From a checkpoint of a small mixture-of-experts model trained on Wikipedia: vocabulary 8192, a variant of SOAP for the experts.
Below are experts of layer 4 (counted from 0) of a mixture-of-experts language model. Rows are named router (the router's row for the expert), up (a neuron's input weights, with its number) and show model dimensions 0-95. Each number is 128 + 24 x the weight over its row's rms, rounded and kept within 0 to 255. Numbers have three digits each.
Before each expert's rows: "mostly gets" lists some tokens that are sent to it at least half of the time. This comes from a sample of Wikipedia text that the model never trained on.

# expert 19
mostly gets: " pl", " Preceded", " conf", " ref", " cons", " r"
router:130109126141136130162158132105132147101115116083142145106115126105110131096109168144154129180161166123118112133181098150142118127124137122173118138098140112127127152125153141143148119117156098138126161065101097108092092127123127129148080167107134118099103158137134152129074133133067147139
up0:171114102081134131144124110129108131148096184103101118087121120120122113119156130146164131173159125111117128122123093163139136114138086112177118097129147132127086163116151148134161141096141169135137156131152115141160116186126137154101091126130132121127153162123098189141114146094151140133
up1:122187131131114134142088154123153127112153119126147118159116136124116134149115123139172155144127096152142093131120115151111141131128060142156120124123135108128152133166129140136156088054124105147168119151160104130083119157114129135154124089143125176099107124111155175133133123149122069131
up2:131132139135135138162130131130119125143133088105119116084129125132114130108107131126113084140140168098136090161151172138141136123151145139145139115079090145132103095069133131079155108119125092151114151131096137096095148079163144148148064104138139119094115124114142176125098166150115128115
up3:160151107164083172130119146117142145159150090114127078122147100104142108140140110158162141125098100108164108138117142164107183120103128148150150079144127163154123095116105081126153136107174140155140097088138146102119148141138150115126162112163137148153101127148129112151152156145117120127
up4:140114131120141196134163118107152087127185161167102126169124116119180123126114139127127085050101138097143118165150143141147127106137112176103106117134133109149144135119131143135111128130147164127115082137126175109142143102169141121164138109097133145108113105136144117151114138147140118117
up5:131112160124128135134148137125127145124121140134165121140142124158104142125154155112122158085135149141130126182139140096141138152138128169165102092082071104120117098112162107157160127085089070113099125162203117130151126093109116097121136110102157132090135123139121129109119123125155130105
up6:137114156124106174141097166114133091170125106104136100141138117103173095151135101163149103153135145122169112117133135159135162126131140135141151104100090116131085079140149096129151105097127117173132111117156138085130113141171174143109135121151118095094152125103101151095138158156140117111
up7:142144067098095171128145171111112086168141116097138093127173171130130094124156132158127134138122132115158143101132153173156160132123114137137154104162124128172124122138146117150145133104123188157154133120145136135152140129136120115100160144119138089120143154149114127137122191126126094095
up8:066142099134126163101090108124100140127179152117110122119122163095110094092123154141101128150123111130146139182202148151140146108133102146079106116089103122147113144113131130133154140107165130125120156108145101157100147137117117119139138143132154113137138187141120117146131141134073134131
up9:136171138135091170135130171107128104159156107115095082111144159119134127129140067153130139102108143104160153123114135137126175100145117161157144125084118136138120082128165119125122134115119134158150122099150140108138157114143181165094162121145164140113108149142136135141139169170155097114
up10:112165083149114146099135137141122102147144107096088082154148110129143100128165084157136137093142113130146143148140162145093158150108093126088140111113103141158103109158202120142101142135150144164136132147159117144128133138144150143115140101167103155084099132138133149131133136129134071122
up11:120114129155129148196151141121102121103155117087137131127118103092119124109120115152151129164139137151143188103191161123147148128109161117127119144120126121113083130148130102144137139147150101148124160082128088098137136106087146198130142171106111138102121153150128105172120125127119126127
up12:128119130128082138150147172122095105169125141116098114099146162113114075124156100163156139123096126129141154131162158146134128111119137141180144100088108131156116090145125126115146136124177110129152137090131121125153154116162160183121161104136168131105073122130113134151143161136129102099
up13:142101149135158135118151161125116111140141121153165129115143095145183080125158141091142099113129110095119149093132119128136134123129123151164131139132101042133130089105131122101165127107160137132131117137111145144110118096133129158124147140108116076108084166083109139103111094131118076123
up14:119129127147086151109111132112076099148147162070119089099122121097141078148143104144126125172109103085149118133158113159083152127134091156154136105122090131142101100142150113154128121108154118159140100108166145133113145131149187138111105140131172122140112137153141138113132148163135112108
up15:137106151118133131146169113161132141111087075097097120086118087118121123120093134151100127130118129112136130117124128128129146106118085179162156114097116129111102134155154169134144122120130108140139183130121103158095090128121111171163085104119111181119115173155104113139103116154089124120
up16:127159112119086139117138152125113109184121114116076111087154126125138099158143101168126127076119115122189111123140117137114149138099115123113160129131128165122112094133164111133160137124134144157133152124132124133097156159189171150103116106137139163100107129186137167114149150141148124109
up17:100127123162112141119157148112136153128145113082115112121153125103160131132107132125177120124141136126143162146166127123106128029131118120171155098154141150139115143132129139163121158163173127141158116087113115094129129138145147150133113152169152124110066157144140154127090139107118110113
up18:098113159158091178119110097102090105188149127102115088108156118086157079133121100169133138141135117139185145133145135161101157124092123139132149127081140151149093101149157139151139122142137147124167143133159132104112137156164151141100142118144125114108134151137140129155128152144132093127
up19:104114139128121098115122150126132126122091149118115123175121156145192124124128144142173180159164112143133146171116160120119116145130111135071121129085108133144145127149098135163137142142184106151161183106140095122154125133143139148114177122142107140116124181104160120114113130158138103132
up20:089103132132094169137120144103106091173170142155136098125154146129126082160138106150142112107105134102173080149128134148102167116117106158124143135114126135160139139158161122182174175122118168139150112104150111127108144113146159142094121123115114153117112149153113167152124143152120106110
up21:157120100180142145145131116106115112115156172113147120109144156110104123134116147138148079170149158116126094171140118150100155169174151134200117112129137098129141118068143144124142132122105116137146113162119125109118115080108118128107084118129149114130145090161144161162152136128156123133
up22:176102136150142183120161136156138125135093134112097126080102128138138099111160172124169157177125157119132167117110106125107134144139108113127134114103125129149156137138105193140141123146153159149139119164123144124113100130161150126125080132136159151074110159144164151110155146156135150134
up23:149143130138101169108133152100108112171146146156105117133114130095139122139117102151144128097127123121177120128143157175100156083128095159165149113135118126139120068145141134122152111122133118181162098102148107119143170123166142142097164142132147174108120101096116116132115143152120093079
up24:163135117145152158173128145118126138186121182117134137109096103117148132129125149119141144138134146089118148138135119111131113104106157128113122115139113088134150127111142121088162130152134113140145111084121110073069100119096173131157164114147137089067110158125146073106130143149141107124
up25:098135129108128122097123128129147109123137124144111110158114130139150121168133100133146163132116098135148143154169214112116142133090136093151133165131118139122124111193136105116142133106092144129156161072133099124121157109117125151149106130088173134104104119139105181123151146155089151116
up26:106138162109128136098075180152050141139122096156134115153113146103126152145109140163144130122150144090136157114129153133158134141099140124118131113109119125092152119129155111091132084157106117119157165143106110128102108114147097142155128134117167121109175140094117193137134120117141099130
up27:145127092173084165134153131148156141141112114142108123147095124072141124103114153128158088141167125136150111150144118108092138132156087133113154080135146135132120115134192165108099166120140151129100105106128118080104096179115135140095168144129138114155141123113135162098150131126142127137
up28:126136140145093196112098165108123115157109127095095092090175114107132131124150122138120106139155134108155127157120143153094158071144100148123149104134112168145126089148142098162174134137178104148147131106157126114138152150149153178113122114123152110151093119122137157123130150146144126116
up29:146148132120079151116103117126090105171150128099103086160124132122115119163139085157150133128061131098151157087150145141057136104094111106127146113108101140148098106117094125149138142120131116153150116131150107117117149152174148160114111163151121143099122119149116110112118158143132087130
up30:102155141156128151118117173141096111134190135096089106138111159112146116132144114165134121102150145126142201164117173137096165122144089132112146107095093138148126087133159124133129097127162103149130143080147130125126137101154162140112127111131109166119121131153110147132146162159132111096
up31:124152131126107154109105155143092107174150148119099081122136153090111102123144103155146141097132115099163091113168150116099162133161110141130150087121104122155093097126181123129118132128148111136148122137177107143134152101136168149116166124141131095108126171153127164148156138148171109104

# expert 94
mostly gets: " am", " par", " ac", " inc", " pr", " Con"
router:146143116128101112126111163137159150105130094093106151099115132151129113130106124109144131171123136173121119169099114123118120099151155131117133140090143148107156111117123157095119120145125126086127167122122149107111169166079115110085064087132090090157169117185134116144125124126141152139
up0:122123119135126130104099130105121109192144113080116115087111094097112121145143091156133145132115158077154085155109136118089138114136116142101151119121124144155100100128151118137174131116149110135166099139193100093113138130163167132169142155113138117122138132141122128153137149167118110077
up1:116152099134116185142145163106078101155165142146125120122117103109149108120151164162160115091112153085168132135147134120078151075116105113165144107134105184132105109141146126137121112126150131130160114143138104123140134148160138151118122143140153140108104140113117155149124146172125082078
up2:117103128150117161145150094122104105155163141106129095133154123116103094138119112164130116123115124105156170135167133147091144104103078129191160124145096137154109107142154119153166113121138139148158080141124117137137086119142149137111114157171161169120114112129096160132100152165135093106
up3:142121128144101156133155148149118130173156139102114090149139112144100125169173088150164087111111113111145134131148149123134148121163102165174131093158094144132113116161123126135147093102122143178152135122126126164134139094150144096130145138131139156085129137130100171132172146165126098084
up4:127129140132107149113184129099084104155159144121125073133160113092139122159146093177139126137112140091137114128142153156088144149132137125149159119123090172129140112137162127136147111114122122153154123124163097151140113145143185136074141122124166150117138154066117155123141158148136107115
up5:101167130105157115135153117119124144131118096143139122113153116145119121118105117126117101085090167114141110123131154138127150164125123181118161109183135143121099120128125144097155158122167148179136075151102174147126083127131140131120101104106145171115143115093091116058141125123107141129
up6:084101123146086148150131136100105104134143153147135101144145127100150100129156145170123127109181128103147123105138151129142144115142131126199147128136106125135105133142169155148155122130143139187172130153199107154155128140144157167090122119157123141108118107106114119136099149135142088122
up7:138139160163137150145153113107089122158117125126112097102104119122133116133144118158146146104159140097167128100156114144114163121107090145137150081137124136148135089130146117151173141092098116150150116159151127117118130163155176157145115102193176161124100148105122160127107175149108121109
up8:139154125138052141114119122095116087165142138127135078137166102119131117150130115164098059105122124119136154146172136132139146125111130121155144118134096164150097111169128121138145104104150128154157090102134156130148130152145133125132131158136143136108130139110107156149157172161157134071
up9:086169145132124114149168152148116133101162126107139149150174111094128135171162094128100114160120151125145176137130198112123159115115144133143154158159135110153136133148096108141138148126131147123149117157138081131135161113096119118105124090137133159112072167107137116144170134163115134132
up10:115178129175109142126147138136096127138164155107095099141110114113092133153158119157103121106154156101115134131149139143087166106101110125162140121132097149161102118133118080117123114126174131156118121119188112111125129134155148126135124142137129131070076129149118136151112164160148080094
up11:126154110149107168123168172135115087158168129116093092138150091101126114127122119170159138140155102122162142104170130135118173134139117129141139112102113157127121120165151091153159130097110135154189123109141110137124096103128126124130122145149158158087115130134078148157157150171134105133
up12:104194129139128132138153099075108125129175193132134109114129175149123164099110121135144150151149125137115092128118121143141154178147136128120168126122136135146146065119112151105112144159109123117153116117145118103159098119131124107065152166138140114090094157117114129138130148135152128105
up13:140126143177085178128160137107089089138166140131123063115105100101116074105111105153143136137123150107129114143135141148134147106145103168187118097139105155141091098102154137128133106108121110146163121129151132146093142097150153137126098115129129148115126182119124158130154152150116125124
up14:116105146126111128140130137114072131142149160109090102152142108119144123136129124149137114116098140127164162106155127168070134105137119157150158098176121152129082127161163129133137133095166130145160148154143113162139134113164163113093151108143161158081122159141096118130141172170129128112
up15:126156141092132124100104144126132144158105099127089123150166157100103117113146141127097158124152160109144113127144133136129131084114115172116153143090115185139077098125122099100127110149125118121097119140160129099154104087106134079070126103151167131140140126160118121105163141142115085102
up16:122088149158129170137175152147089091173152146108127136102127106107126127133144147174131145108124107098156103157161144156108168114122119131158144106098098157168140102143096130138138104117133106139159122109123126114182116143149141118110166121115117125178144157155148163151152150157119096091
up17:109105161132129182110136181106113100149116172117156090118119097110126124090098134169158123166122140090160116111175118119110165126118132159152157082085116118137125098122153130108144110135142109149144131144161107114107116126129151142133119181130141134086115158150109158104143158147113114088
up18:118142125150125151123121182110107114161165166128135112137126109098138159155136124182143127109156140078172120137175157134124135116112110118124136104089102123133111113113132101125135135170102144149128120177119129122138077068151133128129090121142144150082098128155136156126144173102124090094
up19:102150142143101148142178152153109124154176112111114104108148135096139092179139135188171149074133134093170149126137114158121170116123142106147139120135105119162103120122139135129145144117131100149146146155149131108123132118149160151132086115172158139131106153105108160125095156164144112105
up20:123134130134104150102140145092075121139139130108100108109126106119106106152120133153137094130138143107170139118179140145108156149143128130165139130136092108152100110129139044147154119096140129145158083131145091106130137127165135134110135120126149121078091146133120192105110180147143125116
up21:132149152129121170160163170143132112126151127117137085102125084110154137121158089163144129121118158120172136151132168134116160112118142120112154132101113153132132093133139135151143139140176099122148113150169107099145098099155166154154155073126172113109133158137150169148103159124115132094
up22:123098123153124141125140126107105095155160145139109091065126100128111108129172115159122100106106131109165081131170117143112156114117107134157138101152088133162119110140126113086145118102168123141132120105127094116140153106166153130136151162134160135142114161088072159143113152154131125086
up23:111094129137123183114183176115109084176132146122134098110155144120148119126137101164142111079121115105173161132162173158138130136142110111176151098139115157153124104106149121145135134134144094146115085116147114150135123132156159147139139087169129131107130109130104125125131152163164132104
up24:100161152139100105140120142104094107130159163141083115090147147115155136153166172125129136123086118180152166136134153120137120130134127106121133162104122170121133106124144166134105165146120111123125165111149180134120122115140117147070150121150131163121106177188109125138163134134143143145
up25:133101134145124152113119154135099108167115139095086092132128104102131110150119128175125150095144160116172119117163144119096163105113099116166165091090095165113140127142122086146151146129105103134160153122152146133164120128167122151124128152147186138130145143135100149119151165127117103078
up26:152135142125121161142159105121116119169131158078112107092143168095105086154118089169120128132133119093165107116166177119116148161132108127106160095143108151140134123117115106135108146102134109156171109106117126095128092084133148154092144165166133116127104101121112115128120163149089106110
up27:168149151201134144134164111162125137135123168122136129122139085135147119127090171128112162142143136119122128143145131145122136154102070169157141129109099090127124151121141137125126143149139118125139101126116117135131087108115168125077172063116146153142140134101124158148137131112178168115
up28:095120101127106162132126146078101132184169145133082070153154098122141106123144132161139138110144152137152152157139149165141128086135125157141130114128133134153119086145143148120159098127154105147132107091158136111129105111149141130106115116124144151099072126111096176145137170163104127125
up29:148162138157116176144106138090119088131139144108138100113134105098137096138140122186130120135173141110152140119125135142114148133103112121192126094105108098127109126135151100140126128127145123154158095140167105142141127077177164132106121150128163148074100127088087136123164140148135113120
up30:123105121180107172155119142099104113164151159109106099116122091127129088138148111154149138078135156099137128100154147159121140143125125136147160112123138114167061128159135103185140128096134139166123120093147074135124137115160142182127124116157137151113117129147119155112144128158123114109
up31:111160134161102159158146113135088108146168122120124116102138131125153117146143132152104114108118117064145116118161171140115159103134109151129133084122113125158097135124129100138140144094176124174146128144159127112162137097148156145119125104139162122085087143083155167119113151179141106107

# expert 109
mostly gets: "″E", " Ex", "-pro", "intend", " pre"
router:123145127157123093104105148153128131130117096125132136108119135109138169159113132147169141134147156119119174123084145140148128114183084153100147136132106139114132143115108112117127122166137082090112146116102086098108100124146121071166165158110122105107128121193146109095117169121135095122
up0:108111122133080125133063098121131110158151083149149134104121089114119103159100130135118098110130108120144121081110183138166135103121127143110111149143124132126142159097135107119129134144163133145138141138124089164119132161145100143134134153170107157073111157139139101102078144143085099111
up1:118134141136115136118112172123134113133180117144096130144101142135100127104136158172129125110142089071129087149181145171159140097087151108114169129112137098129100141122166124116146160089105148180126110152115106164172149139120108127092106100144117133135149132116112133134108164130125147090
up2:167100122110103137101083187137148116136097142122152097113139093160114115096120116146133177151130096142121069134116095113117120111130099121152169117104120127157113120101103116200112126141105144144131126146162140140135096147163129158110157104122139134088154176117101158099116136130121136138
up3:101149163145127104045102143106129143161151146102102123155131117082137161173141153123168127133163148115128115097137156149125142117138120105131118126119094167111151144120112125139136132129157097135104138096155152095107085129125186085134168149145151088115145081136136129142133141151127123124
up4:100158101142113136118113094152109082120134136143119126114109117142072126128091121111212143123078116145129130166156157103135141138106111152117081171133133143124130137094095143132132123123155148095125138152086126113103070093138142143096094141119144115118114149151131127138126123164144084102
up5:083116142127125110133117165143086134155087135125141119099102127117139143072119142156143189154161149108144123167125153107156122111143095167091132145140102182116113102120123127136152109191110099171137140147144136158129129086134138134141151135133122142123094160116129166126076147127127147147
up6:145129077141114119147120099095152109125103131141107114177092143117107118170130113126138128103086133142120102143132096076145125118155122135096153092079127143087095123149126145137105095133119097101149154107151108131097142109105098118132119154159133167140127090144119164179151119088162163140
up7:113102128159112138090160107136118129133138077137169125117153129094167126130120106119164101124116167113138181105120162144125149126138115123120139103112094148120106136136089094149141168147121147115134092147108093084127131163128150105135131102110121087129164089181167112164101168155109109136
up8:106089148143107135123126126153137116125124136145112096141162102147117144094114094122188127116116116064134172115116105130124124162110093129097152115116135131168112137138101133088097144132145118109134116187129136104120114142152139121138137114135114060113087165110163092093137133162076116140
up9:181129135150116129132121148131114145138109122094129141111164175101128141108100146134150107087162136142126131145112121164134120149153146114156104121110129041100126082119180108136150112109173118123128149099112150148147103148097107148160134136086119100153151102179111150126159129125157115116
up10:107150127133097139125142137119105100159169103123088091122139125081151089163138117165109114124162140120163132116158101129103180095097115120161109126105135129139146143117148099166163122090122122147162145115126104121184126129126143135089154148123144156079102164149085120153132164154137147132
up11:130133121119087126137115118139092096133141098139171126150151092145120144125129146133106130096088178115129125123140080109135153084074185148124161108157104104105111096129161158100152123131126110148126113160144144115128111104133165111099098138143108144153119143116112115130126145194074145101
up12:151120065109134105161180146104143110124160096070104142133117141143124124197137121132107113135107093128124108135114146128142132116165154157111157116113129159139147135133129109098131151125110143150116177124130101064161116100167145110151127150135104135102103110152131100079113157127150122135
up13:098155156119142127160109094136121116146165087135139134151124136127079112138100111139146124122124111148137148171126123144135137116131114152144104160162136130128115174118134098165129097083147131146152105120122120193081183122134105168173189107114136108126122085134130100101103132120098115104
up14:102164142188120117165093112162155159114142171138123102082123120109081132071152082159138118145160154136150127125110148139099128149128096125131138093148092146134101117134145146081131092098138096100129140100122099132099107140134126105126133178167151126140130140104111132131148159114149122128
up15:131085092156140128147091169115112118139155129139132062131090123127117084176130079127138103140137113159155141114108116088153151112116114125130114127121102169130096117137136142135127096136111110137141157121153100161090105119116143129145136107171143171116128148145062179128144125122151154104
up16:139105151133086120063116136158119133138138136170109130165101175163161134153151151109109119100188142107138140117121149103098137090140135136113165124122149178115130135092147137142126135157082119117148118121128164077135144143093139131130138155134132120098131092158136137123152150149071113104
up17:095130198112132130103154134161099144108134154140135113141150151074193117094096184148128141077144153124115132099152135134105121159139089162173129131100073140119096130096107132123126106164146138120086118129128115120133113161131103156118142112115149143110112144112143150143148137142128115121
up18:121152158140108170166147178131093079147144126143145088111149121162151088139127140178120113113131138125147114101176172140103132128088093118185147120132126155127115118127138148162158119111133165130147131116133112147123142129127143150119079150128095141136122172160122143130142178142082142134
up19:141129112117131113129144183140135127146160157118102111075064163129126130124141124135137121145125151105134195146145140102122164144149107135121187131120139135149119125136128098103124185128129075118126102086148093151127134173110129101162134090088142108158100125118157120106142124113144112155
up20:119138125116156096132120156150111129183147145085129113094151096124150144153160125148170125151147191099127140142106133092163148129158086140103110141156081160156156096129126138163152117161164130136117148072176112094108129119115121112140130120107126148129121141134126142107116114126113114182
up21:118146117157097127129113122111137111143113169157088124081073182145116142142093164117136151145131135149132121146151097187124112069144148128154106125097136167152133145154105127123130137138138081143135117123120100076111118131162137142140153127139113095112090186106171119149119145133140126119
up22:109102133099129111107140135180141117151152079160106113151097090143176132176112100130166111133125103120118127117102138183139159107094141094137165142172168127155133087115137087108085106143126124150127115127116118152147133174160146099112144145150123163126104165127129145131137118137156147136
up23:170146148059089127101104129109129123144140140140067138136164137080123144143079103123138114139153121130133148106133128127119120112137075151127089129109121089078114113169129141112134136104143104147153139173102134148115155115160130131140174147124118115111084099147137122122123128144193132123
up24:157106151157141124130097126136117120150131095169139122141176152122134118142110158131138107137147129175128148120138141170083132152109100096111155120090142112099178147114142090132132145106113172131149160116123104125161133139140139132150091102102077132090190106120126184154132151111155142115
up25:107189087124109148098100135142093110150141085116156124131076155121110165120132136110147172102156099138142136134108120134153118147164135140109134153109115108130098153099117125129157107114147101140142133156123067141098153079135122109150115112132140161123102156141125110139123142126154088058
up26:139115150144096176150143145097097094157172141105123085154093119090099098110151108167151126119072113100147106136160136125096174114117146126153148087066140136131115125126160146137138093143142122161147125119166138119125119120149137166126086126158145129105126117141110158147124153147115097125
up27:129095152123104128159159112125095121114155093095168139168152114153151140148119120165100153124081157136110154113131114141143118068151121169121154123107101127129124104149127163111142110108131109149098077134104103101124125119159127118111088145114155114102135117175135108089131151125158110067
up28:133140113145118114147150156101153167144142178080129140129117148101144148087183158131177140080126163110121156139120186107136142098134158129164125145119169142125121121122114151147114142157089143128133124104125100117138093140163147089086156157106109122124134085120119115104116141143125097095
up29:129107154142116141120143111114136124131109128118137134108158148115152152187145167132136155122131108109127152088138146166102143106133141118135146114134131144117144157120132200147145088112182173161111141131135116094164068146161154148125135157124155132115131161158115099093139140096089079119
up30:128125075142089144152161178142096122183125143103118106114137134142142108093131106135156109122133154129162127162149130140079145105081153169160123122135139111155121107121158169123150149116132145135142123091147130123173148137152155163111109102157156126149094143119080137165099155135133103102
up31:107097148167119166154160140104097122158117140120101093139113164120131096099138096174120109119113168092152134125177119118103174131090155104147106087112114124127150107131142161149144135132141147147183152130154136102139155130160134129114133097138120091141112099113120186137090143142150100115

# expert 16
mostly gets: " rel", " comm", " reg", " ab", " dep", " aff"
router:134099184167122174158160169173116143138138159119158138079133155156124109101106142118135092149132134105129146098121090141143136180151131122172109113091123085111123153129113190129171102131099117134099106128137140113100098124129123131150111122159138130133126154120147150113131126109160090147
up0:105120128146138116160079100113094156135113092105112119088111119136136097153132126141122179109081161156146098170160152134125137131103078117145128126137094118146188122096141165085117156109128164116143144104148089139144130141119143130096080147140149110167133135150094097148121139112117138137
up1:104113116150109174120157144134125102172160133112137109162076079109152117124122101159151084129129157112157118141113162137130150100165088174152143115110127119165106096096142113154175140151125118146163138101170128114098163115153167117117126134143133178101115106131123126147122147146130100126
up2:152133100140079157095135145106120124176143095130101085147144110108155080164127135141158144118146161118155121157114163175112140136120108140162164135119113172155138090169140110152128142144159127142153143118138142123159146133156136144129138157154133163092117147144093177123124155149117117079
up3:120122160160156179087089094137160107148153091086147108122116148147082122114107145149093115099145133075124151160157095120099141135124081112148119108110144124134138074133142137143107164122126173120095161143105117126103133173156141097101130131119113155123123140160122129116105122166135123129
up4:120127138091110165153137165111126081161122107146134119115137135188162119156101132118110163124067143156140137116117131128140135146101100141131115149135117124109186143156164148146147149119158104142097146112138163155089141174192130154135074132141171142121126129131141119124111129158112106133
up5:130166146102080147152178163142106165138142163120126131140121123120176081117134125137131151174134115152127164143131137115159138108103166107156118131174136125141097119089147170089143147096164118170107130158174133111138145156145142140152113166135093138154130163144140137112107143122142096124
up6:126169122119124155157154116097116142122110136140145122154156122145153115120188124125131133154128139081145180153124147168143142144129089132118118141179115103148121100142149133129162112076112170150150087153139113169163159099178138128122111164140136127126138086149132143155168114167122123105
up7:098097120163091140129120122159122148159111149151124131102127164152136145161104120164103088103124137128125157117176135112099139138163103118151152105157112108131146104133093073177122101148148168139121080115125117118109152106135139129150084152117129164118070150132083150118115114122116146160
up8:201122131112159186166160134119080096132142164166130117086127124127120144113106123134129123110095139143148167126142149084096132126125162105146100118106109159112148107103139121150138125135094151143144106132129099113110157128182155164140113111150111102108117141097095136133115142154167168121
up9:167123097159099155132170149108114118150136121123143084122115124128129115143129104166166178122151133124175120138146115134127159119117089131157151141074089177142125086126168127127125131113145117138165143088164103133140142142189175131089117139134163117121105109134125120120132171152116128103
up10:146153091158120167140102123167138110137140126091141120075167149071134089138147124139110130133133156095137080130111140105124140127097092158178139119112124125113097115097126091163132183150132095122137117108148108123099106128110121150071100117151105132161156137117161128139139110133116106161
up11:129136138108112143101169126130075135154126158141141118158131096164146110095132151128156121118095109140126145158139104164143134084132150139168133102149126134158086122155097134130141144152142151166123109119161081115159107114160104178133146137108171148136082129141139151162078124106121159087
up12:126128142108105138111119127134134159150169141168131120108136139116136164125140115130101178116080148161125091104131126153143139110138154133173132117115118131106112156104111135119137181144132119120108117110149192093109186141127118148120104060143175157083120118115103100158106141125162103121
up13:103162063127114134106135146128096129169131134111118108132169142134138104162138128141115165114104141149144137151146157114142155121110153147120138111140122155148079120148131099125136157127186106151152156132151087107124131098137160098087144131091150179097157134110092120111139193151123147123
up14:094179152169111147165159145107120124137131151094132132146157150100148145131157135125157141143134144107148126147155136177146107109134123135133107142135110149127135125147118147142196097137087096105126174096113140134120123164094126103094148081160113111070113091136117085138132123150138099106
up15:118098119123129146111146171143153126144145109135143108089135107108110133089088127133134101175156134098131147115152131122170148148167127143178133122099107102152094155108114139146154116144139119157114145130121079127160153099092154166147137166136149162126142166133131137186071156130162114126
up16:111152131126140136118153166122093089180136124114106093119151116104146087158143114151140179099150117101170139158120154163139144128144131132169132105105132146185140119146130132156136140121145105146180150139148099147148178129130159177098165116155134131094100151143107127137120143170132122109
up17:162118133147112132106152114154112109157170111123163113117109111129117145143133151126165102090098113146140120136089109084108130138107164152133124122073102151104139103110178078076118174124141136153133101145124138165131118139147146124157109096144106131070085135144137162154114133159135107104
up18:111115132131121160144167148099128131130169112113129133098100064138108131151152111119156146111104107113139156091158143097136115129088117146097137136110105123132095111132112157111197089173138126117114121106144109112087145126097114110174118115110174102115073139143112179102120135133126119133
up19:167109164105110143122107181123093155148097138099097130150131109153150128102134128131163114079135150112141113104158117133125129147147128127083141113121070132128123053146129172126146157172115162132118115110131087119146120144130147122113086097120126129132107135085147133074156140108131158128
up20:136152098139106147131150163104138120142168149079113100124161099116161110142139100170140160117140133079141137175158128153107150105111114136149157115135113154170126102158141125166154161129104109168145148115175120126116152118138148158086139149149151123101114143150109122081118165135157150096
up21:131086107192112142145141110118140125124124129062138135122143120129129110158190107142134111106142134137151161112112144105129116162123097119103144135109066100100144124103129139201135151143157106133119169155121131145176112142149147093093164125132130123101106127140129126095122126153151097153
up22:158141158075087117104135199121118103131105131122153118105101109140136127135099126136116159113135135111129137113128118181140145106089143131114084113087115127113107136112133137124141122142135134151114166079132136066106146158142146115177102153076173103140096155114100091122128144124138115131
up23:103105105186097177102143151157108160120096119123158116128176135139151085135125107131141143131108137102144163117129141173126152161165143161112142111122098090156171147136129099159134165120114117136131076138114140144112099135107093123102164154130122100129132137177123122131171153113110155123
up24:153133112177079147115118147106101127169155129095081118130139143129138106149138101152140123102114151105172137108142154173115136091149110125158142138118111122114128116136147099136128139171154128122177141072153129148158100124163140190123138138156160150107131095143119137117150171174122138124
up25:110149141103118145152141159141132128190117100137131090139096094119159113141088090128155171146137170118148099119082137110142122138121092152205115129098129113125141122108136121135171088101133098117125181127128120148133115149131152159165141133152101183135132156148111115120149137130114109130
up26:155161093168084163136155121128099114142143122115115093146162107106127111099131131160161142116154164111156132149144167152135172116136151120133126125081078124144136073128151147150137144149131113123143165105173120143141138129120156157156126109149160129120067122158109132137128160163134086112
up27:146124133116107106109148125098120149107161151131116139113157138113097127139153112141102063126149153140117062112122118148080128156089122117136119138136111165098077123080116094145111162102119077133142115094133136128133172124167129109115121103130129156065115106135143148093127137164140135110
up28:113116142129113170171121126138118137157153152082110137111141152096086133129112153140106086097116111120137140171142110148069133145136129130101123119122113127150188102132116146151132113161126161140128128119148141101104131102134155130170120084146128135094119187114126119078194146119132090124
up29:116124152154126149111129176161106142136142130130140134081135132120093109103100108106204148128121127151138113099149122139128155154100174116141111106126147114155111166159140150111143126151117078170121112100152138143101130116143145089119098144116140138116072170129137154162120137068104103131
up30:139165115142118169115147136077089119166130096135100101103129110104140092157137117132175125114079147116143097137149168119091153114115099162125140102141128133129129072121148080169166134159159115162158135115140108119146133096140153087149167139108139131105101147140113144132169144129126126128
up31:159128147124127139111140147148108080139119129128120123105177158144117112141162123132095192132127191132119100161084141118087134132072161137139101134103095139093114130107126111175162101121151110140122115175154111135154146123135104129149112144148131087160128131138110114112124124176143085126